{"n_experts": 64, "d_expert": 160, "normalize_top_k": false, "routed_scale": 4.0, "lr_router": 0.000682, "vocab_size": 26891, "optimizer": "adamw", "learning_rate": 0.000839, "beta2": 0.99, "batch_tokens": [32768, 65536, 98304], "train_tokens": 650400000}
Below are experts of layer 4 (counted from 0) of a mixture-of-experts language model. Rows are named router (the router's row for the expert) and show model dimensions 0-95. Each number is 50 + 12 x the weight over its row's rms, rounded and kept within 0 to 99.
After each expert's rows: a language model's description of what the expert responds to. This comes from a sample of Wikipedia text that the model never trained on.

# expert 27
router:65 39 37 45 46 51 40 54 55 46 38 58 39 48 72 32 50 48 36 44 61 65 47 68 43 45 36 38 32 58 51 65 54 48 47 43 51 38 92 30 48 44 63 56 56 64 40 53 30 72 48 77 26 59 47 32 54 44 39 52 42 53 57 47 50 50 55 22 54 51 28 48 43 69 80 44 39 60 58 39 33 52 44 50 47 54 40 33 71 46 44 49 54 38 50 52
Description: Table row separators. Pipes, line breaks, semicolons and decimal points inside numeric tables and lists, e.g. weather-box values, track listings, episode tables.

# expert 43
router:41 34 44 53 45 49 69 45 35 48 31 57 67 30 60 49 80 28 55 43 49 37 63 53 41 46 41 57 35 60 36 46 52 46 30 49 33 44 61 76 72 71 72 57 61 57 61 57 34 67 48 57 43 49 33 48 57 58 59 46 36 72 49 41 41 61 49 61 69 59 44 46 52 57 46 62 31 66 53 38 48 37 42 51 50 61 52 44 51 48 33 63 67 55 58 38
Description: Common abstract nouns. Common nouns after a possessive or article, such as success, process, contract, decision, plus signed goal differences in league tables.

# expert 36
router:39 46 47 54 41 58 53 45 45 42 55 61 51 37 53 33 72 42 57 64 45 59 69 60 57 53 37 31 56 52 40 36 53 40 49 56 47 42 55 52 51 62 88 59 28 35 45 51 52 85 36 97 46 51 58 61 38 51 55 33 32 64 53 53 59 32 75 47 53 41 48 56 52 60 50 50 30 27 57 47 15 56 45 48 37 30 46 52 76 38 50 39 76 42 67 32
Description: Romance and German endings. Vowels, accented letters and word endings inside Spanish, Portuguese, French and German words and names, e.g. á, ó, -ores, -hen.

# expert 46
router:65 72 51 39 46 65 48 47 41 62 29 46 34 57 74 47 49 37 50 38 52 63 47 49 50 44 46 47 54 47 51 52 47 29 40 47 25 26 70 61 60 64 70 47 65 44 25 53 53 86 50 63 45 56 64 43 34 62 49 25 57 48 56 44 42 45 53 45 56 29 27 50 59 56 60 48 45 48 42 49 48 42 66 46 62 43 59 37 52 56 43 39 53 46 66 41
Description: Pronouns and auxiliary verbs. Subject pronouns, auxiliaries and connectives in running prose, such as it, was, is, are, which, also.

# expert 24
router:52 54 37 58 38 53 60 55 40 47 38 69 53 36 51 50 60 47 68 55 61 76 57 38 36 52 47 41 49 56 66 78 58 41 50 48 55 37 83 61 72 66 77 53 50 43 34 46 52 49 62 70 51 44 55 26 65 63 50 49 62 52 66 57 42 56 59 46 57 53 08 54 54 61 62 45 25 66 47 39 47 57 63 31 58 41 56 37 59 54 64 52 55 54 52 54
Description: Infobox line breaks. Line breaks ending a field in infobox-style lists, before the next entry such as Born, Language, Running time or Religion.

# expert 44
router:60 51 38 46 48 49 48 46 50 51 32 83 26 44 68 67 38 37 66 63 53 66 49 47 50 54 40 61 31 61 60 54 58 23 50 49 49 34 59 76 55 57 48 46 57 56 34 58 57 69 57 98 47 69 55 45 37 53 33 45 43 62 40 48 66 45 53 43 63 52 42 44 40 53 73 43 46 52 40 51 31 46 39 34 50 45 55 48 59 50 42 57 60 38 51 60
Description: Line breaks, country codes. Paragraph breaks and first letters of capitalized table cells, especially three-letter country codes and positions in sports lists, like GER, CZE, MF.

# expert 42
router:54 62 47 44 59 62 69 53 49 55 36 58 50 33 56 44 53 41 68 49 52 42 45 39 28 45 46 45 45 64 53 68 61 34 33 55 52 30 67 66 62 36 78 55 43 55 47 40 38 93 41 72 46 58 52 37 44 66 61 42 47 66 36 58 66 38 49 49 75 71 28 26 44 61 60 55 42 63 38 41 40 47 52 36 65 57 40 45 55 39 52 60 55 58 54 49
Description: Table numbers and coordinates. Numbers in election result tables, vote percentages and geographic coordinates, e.g. 47.52, 77°24′, also squad and census figures.

# expert 32
router:65 79 55 44 53 55 54 47 46 56 35 54 32 50 81 48 52 32 54 25 45 63 59 72 36 49 40 42 51 45 68 57 48 26 41 55 30 19 76 60 42 61 57 66 56 51 43 45 63 62 55 54 49 60 64 32 41 65 51 43 50 45 54 53 38 41 62 54 66 46 36 42 56 44 63 61 37 41 36 50 33 54 62 41 50 25 63 31 39 46 32 39 65 46 70 43
Description: Function words, quotations. Articles, as, than, so, no, possessive 's and pronouns, often near quoted speech or reviews, such as as the, its first.

# expert 41
router:60 63 59 42 55 53 48 52 34 63 35 58 56 55 55 46 63 35 43 44 56 65 59 56 39 47 30 46 43 48 55 56 57 32 47 44 43 47 71 75 43 54 53 60 58 57 41 51 61 65 50 50 37 45 67 33 32 53 56 51 55 44 53 56 43 49 45 44 45 59 20 35 63 59 71 57 40 54 42 42 35 63 55 47 47 31 62 39 45 44 30 33 76 53 73 50
Description: Possessives and modifiers. Possessive pronouns like his, her, their and adjective endings before a family or role noun, e.g. middle-class family, teenage daughter.

# expert 10
router:48 57 54 28 47 58 60 51 61 42 43 63 44 23 48 47 65 42 67 46 48 60 43 49 64 46 41 33 46 49 48 76 41 45 43 45 40 40 87 56 46 59 72 67 63 49 41 48 59 83 60 78 41 44 54 51 64 68 49 56 38 55 41 49 54 48 54 50 69 42 40 55 47 62 76 57 37 48 58 44 46 47 53 49 66 62 53 36 69 45 70 41 58 46 55 57
Description: Taxonomy and list punctuation. Semicolons, closing parentheses and Latin endings in species lists, taxoboxes, infoboxes and anatomy lists, such as -idae, -ensis, "testis;".

# expert 6
router:36 52 48 48 36 61 56 45 52 48 42 87 50 41 45 38 66 52 49 61 54 60 76 52 51 52 31 45 48 44 39 48 47 44 60 55 47 37 48 41 45 69 83 49 29 28 41 58 37 78 45 99 55 59 67 48 52 51 50 20 35 58 46 53 46 44 66 61 56 41 43 42 53 66 57 39 41 28 57 46 21 43 44 48 35 52 43 50 67 52 52 49 63 47 62 41
Description: Non-English name consonants. Word pieces inside Slavic, Romance and German proper names, often accented consonants, e.g. Mont-p-ellier, Vaníč-ek, Mac-ch-iarola.

# expert 51
router:44 43 46 46 66 59 57 40 71 45 32 69 49 47 42 54 47 38 63 21 48 68 56 41 35 48 26 37 40 55 67 54 57 31 49 48 49 26 83 64 54 39 65 55 63 48 27 35 49 69 64 65 37 68 60 31 32 86 49 42 50 50 51 65 46 42 53 50 69 52 17 44 55 60 58 58 41 72 49 42 20 53 57 35 54 53 31 50 53 36 32 46 54 42 63 42
Description: Leading year digits. The first digit 1 or 2 of years and numbers, e.g. 1940, 1840s, born 1945, 2023, plus line breaks starting table rows.

# expert 35
router:62 43 47 54 58 61 63 38 57 61 18 63 43 50 59 51 75 28 65 35 41 41 55 49 28 52 45 59 58 53 71 49 65 56 33 56 60 54 72 44 67 50 52 51 61 58 46 58 26 69 45 64 53 50 44 39 34 50 56 53 39 50 44 61 34 53 42 53 50 61 42 64 57 51 63 56 26 64 45 42 39 44 58 48 44 52 63 20 53 53 44 40 77 45 68 56
Description: Roles and kinship nouns. Nouns for a person's role or relation, such as president, player, curator, editor, father, son, often after as or former.

# expert 59
router:53 41 49 51 50 52 63 48 40 54 27 57 42 35 51 48 68 37 61 45 49 38 49 52 49 46 32 44 47 59 65 55 53 38 27 53 50 44 80 59 62 52 73 52 51 51 42 55 42 67 47 54 34 46 33 43 38 54 59 49 47 53 50 48 44 53 48 55 53 55 35 40 62 56 53 57 33 70 39 47 49 51 52 42 50 43 48 44 58 45 49 50 79 43 75 38
Description: Plural and abstract nouns. Plural endings and common nouns after the or their, like disturb-ances, visit-ors, people, members, development, police.

# expert 52
router:55 82 58 38 49 46 47 53 68 56 32 59 51 49 54 45 50 39 62 43 48 65 54 59 48 42 58 44 44 56 61 61 57 36 46 38 27 33 76 54 60 58 68 67 62 42 37 64 56 73 51 80 56 57 62 47 40 51 43 37 47 47 61 52 48 60 49 41 47 38 34 46 59 51 86 63 29 56 40 37 40 60 44 43 60 54 64 50 43 51 46 41 54 40 61 52
Description: List separators. Commas, "and", pipes and line-start hyphens separating items in bulleted lists and tables of names or places.

# expert 62
router:47 57 23 68 53 53 63 46 46 60 46 62 53 26 58 50 70 22 68 36 47 45 56 50 36 52 48 47 49 58 45 40 46 31 37 62 45 42 52 58 55 45 62 34 47 55 29 39 45 58 49 78 44 65 48 35 50 65 52 62 53 50 43 53 57 65 54 49 50 61 38 42 54 51 57 64 25 55 57 45 42 58 57 52 53 32 47 46 64 44 35 54 68 54 68 32
Description: Media and organization names. Words and capitals in names of awards, films, TV networks, magazines and societies, such as Award, Film, The CW, Village Voice.

# expert 50
router:43 68 43 53 48 48 46 37 46 60 16 56 62 43 69 47 56 09 63 42 52 68 58 64 43 44 43 36 47 49 53 60 59 34 35 45 42 54 67 67 55 65 52 45 62 54 45 39 54 65 65 61 31 54 60 53 63 55 47 51 38 43 51 57 55 61 32 54 54 63 48 32 61 49 87 62 26 55 46 42 31 56 44 34 64 42 56 42 47 46 39 43 73 36 61 50
Description: Education and award careers. Words in biographies about degrees, posts and honors, such as earned her, obtained his, served as, member of the, plus year digits.

# expert 63
router:55 54 48 39 53 49 53 44 52 53 29 65 46 33 44 40 64 39 56 45 53 52 43 41 52 50 47 51 45 55 51 64 61 39 36 48 43 43 69 62 57 54 92 55 51 43 45 60 59 64 52 61 36 55 46 48 52 67 56 44 56 60 39 50 47 47 65 54 59 42 38 37 61 55 73 48 41 58 42 51 48 60 47 52 61 48 39 48 80 49 60 41 37 62 77 48
Description: Scientific word parts. Suffixes and nouns in biology and chemistry, e.g. -ide, -ic, -idae, cell, body, pectoral, and words like water, blood, receptor.

# expert 1
router:60 61 39 48 41 56 56 46 50 53 35 75 49 38 73 58 58 56 60 68 45 61 35 66 49 53 57 52 41 54 45 53 63 24 42 38 51 51 60 49 53 55 51 54 30 42 55 49 39 70 48 99 47 69 53 65 29 45 49 46 51 58 65 54 39 42 73 46 63 47 43 59 46 61 53 50 25 56 49 42 19 49 69 49 57 28 39 24 85 49 48 51 65 41 61 58
Description: East Asian name syllables. Inner syllables of romanized Chinese, Japanese and other foreign names and places, such as Sei-ich-iro, Hang-zhou, Sh-ink-ō.

# expert 21
router:67 63 57 52 55 59 62 52 69 60 41 59 33 40 51 50 52 33 67 43 50 59 47 64 48 45 38 62 49 51 60 60 47 44 33 31 55 36 86 52 75 62 77 55 48 51 28 65 60 66 58 54 44 61 62 47 36 51 46 43 49 57 44 46 41 62 47 49 54 52 31 42 55 60 71 45 34 51 62 42 36 44 56 38 55 59 65 39 51 41 46 56 45 37 67 36
Description: Sentence-ending periods. Periods closing a sentence, often fused with a word ending or quote, e.g. Army., period., ".; also , but and , which.

# expert 38
router:48 43 49 60 60 55 53 52 56 57 28 91 59 54 66 38 62 49 65 46 50 63 59 50 36 58 32 54 42 44 49 59 46 49 59 43 44 31 38 41 45 55 61 44 57 33 44 38 48 88 44 99 53 63 55 42 59 57 68 40 52 42 55 59 34 45 50 59 62 52 32 60 44 47 62 46 29 37 52 49 38 47 46 55 40 39 65 43 58 54 36 39 68 47 52 59
Description: Personal name pieces. Capitals and short fragments starting or inside people's surnames and given names, such as Mc, Sch, Wil, Th-w-aites, Cre-ight-on.

# expert 22
router:45 45 43 53 44 34 68 53 56 49 37 48 60 35 56 41 52 37 48 34 52 72 55 43 47 40 41 39 48 54 51 70 62 53 38 64 49 40 66 58 40 58 65 52 49 54 54 57 49 99 46 59 34 44 35 47 46 63 67 09 43 49 50 53 42 46 84 63 58 54 58 44 55 65 50 44 35 68 47 58 50 59 46 52 58 54 53 40 73 44 42 32 58 58 65 37
Description: Mid-word syllable pieces. Lowercase syllables inside longer words, often before suffixes like -ation or -able, such as inex-or-able, acc-ol-ade, pert-urb-ation.

# expert 55
router:54 51 47 54 58 49 54 50 40 48 43 45 47 41 50 51 55 37 60 40 53 43 55 57 37 57 34 32 50 58 56 43 69 37 42 49 49 43 66 81 48 59 73 54 56 61 34 41 51 45 44 53 26 46 65 44 38 65 59 58 34 48 58 61 55 49 44 68 57 63 23 37 51 73 72 64 28 67 41 37 42 62 61 33 36 51 41 49 53 43 26 57 77 38 70 44
Description: Ordinals and work nouns. Ordinal suffixes and ordinal words like 50th, 103rd, third, plus nouns for works such as album, song, book, film.

# expert 37
router:36 60 40 34 52 41 51 29 58 55 39 52 53 31 64 54 35 37 67 42 64 59 69 66 43 26 25 41 22 45 69 46 53 44 48 49 47 48 79 52 50 56 58 53 58 48 29 45 41 70 65 71 36 47 34 40 54 72 41 55 42 45 51 61 47 38 52 52 66 56 27 52 52 57 52 57 48 66 51 50 24 49 57 34 47 65 32 54 45 44 37 51 71 30 51 55
Description: Year and number starts. First digit of years and large numbers after "in", dashes or brackets, plus thousands commas, such as 1|992, 2|016, 13,899.

# expert 30
router:49 55 57 46 50 63 46 50 41 53 20 61 43 43 54 60 54 46 57 27 45 40 55 51 36 43 45 37 65 46 52 57 49 38 32 44 34 34 67 47 71 51 66 55 55 58 28 55 44 79 44 93 47 51 57 44 50 64 46 47 46 50 51 60 49 68 58 53 54 43 40 52 55 54 71 50 40 70 48 49 36 52 54 36 58 43 57 34 53 54 46 45 73 43 77 44
Description: Biography subject verbs. Subject-plus-verb openings in biographies and place articles, e.g. He was, She was, was named, was appointed, name endings before verbs.

# expert 14
router:51 65 27 31 55 57 54 56 40 65 35 54 47 51 71 55 61 40 61 38 49 50 43 43 49 50 17 47 38 45 40 63 52 31 24 45 43 32 67 67 65 60 59 58 70 35 40 55 43 57 39 61 43 38 67 44 52 59 56 43 59 36 61 65 60 43 51 61 52 48 32 53 46 59 69 46 35 64 39 34 37 73 78 48 51 50 44 36 64 58 45 48 71 21 65 30
Description: Years, scores, compass words. Digits of years and scores in sports tables and date ranges, like 2017–18, 83–11, plus compass words like north, East, South.

# expert 7
router:68 50 40 45 56 64 52 58 52 50 35 63 53 36 60 51 72 26 72 35 55 34 28 22 26 59 24 34 34 48 41 72 61 26 35 36 65 48 83 64 53 48 64 68 73 57 21 39 36 76 44 76 45 53 82 30 35 51 54 55 56 49 47 61 66 41 49 55 57 50 34 61 55 53 68 46 37 54 56 54 42 57 80 34 46 42 35 43 69 56 50 52 50 37 60 48
Description: Table cell numbers. Numbers and labels inside table cells and infobox fields, such as track times 4:52, scores 22–0, and positions DF, MF, FW.

# expert 11
router:45 52 52 59 66 43 46 62 35 38 31 70 52 46 54 35 54 31 60 44 30 53 52 53 55 66 53 40 38 32 39 43 61 54 47 49 50 50 54 62 47 41 71 53 50 59 47 48 26 54 56 75 44 56 50 48 31 64 61 46 55 53 42 69 29 52 44 58 58 34 46 25 42 56 50 65 44 65 44 34 33 35 20 46 50 51 36 25 82 49 43 48 63 48 53 42
Description: Mid-word syllable pieces. Short inner syllables of split words and names, such as f-art-hest, b-ug-gy, Beng-als, P-ist-ons; also stems like top, med, wild.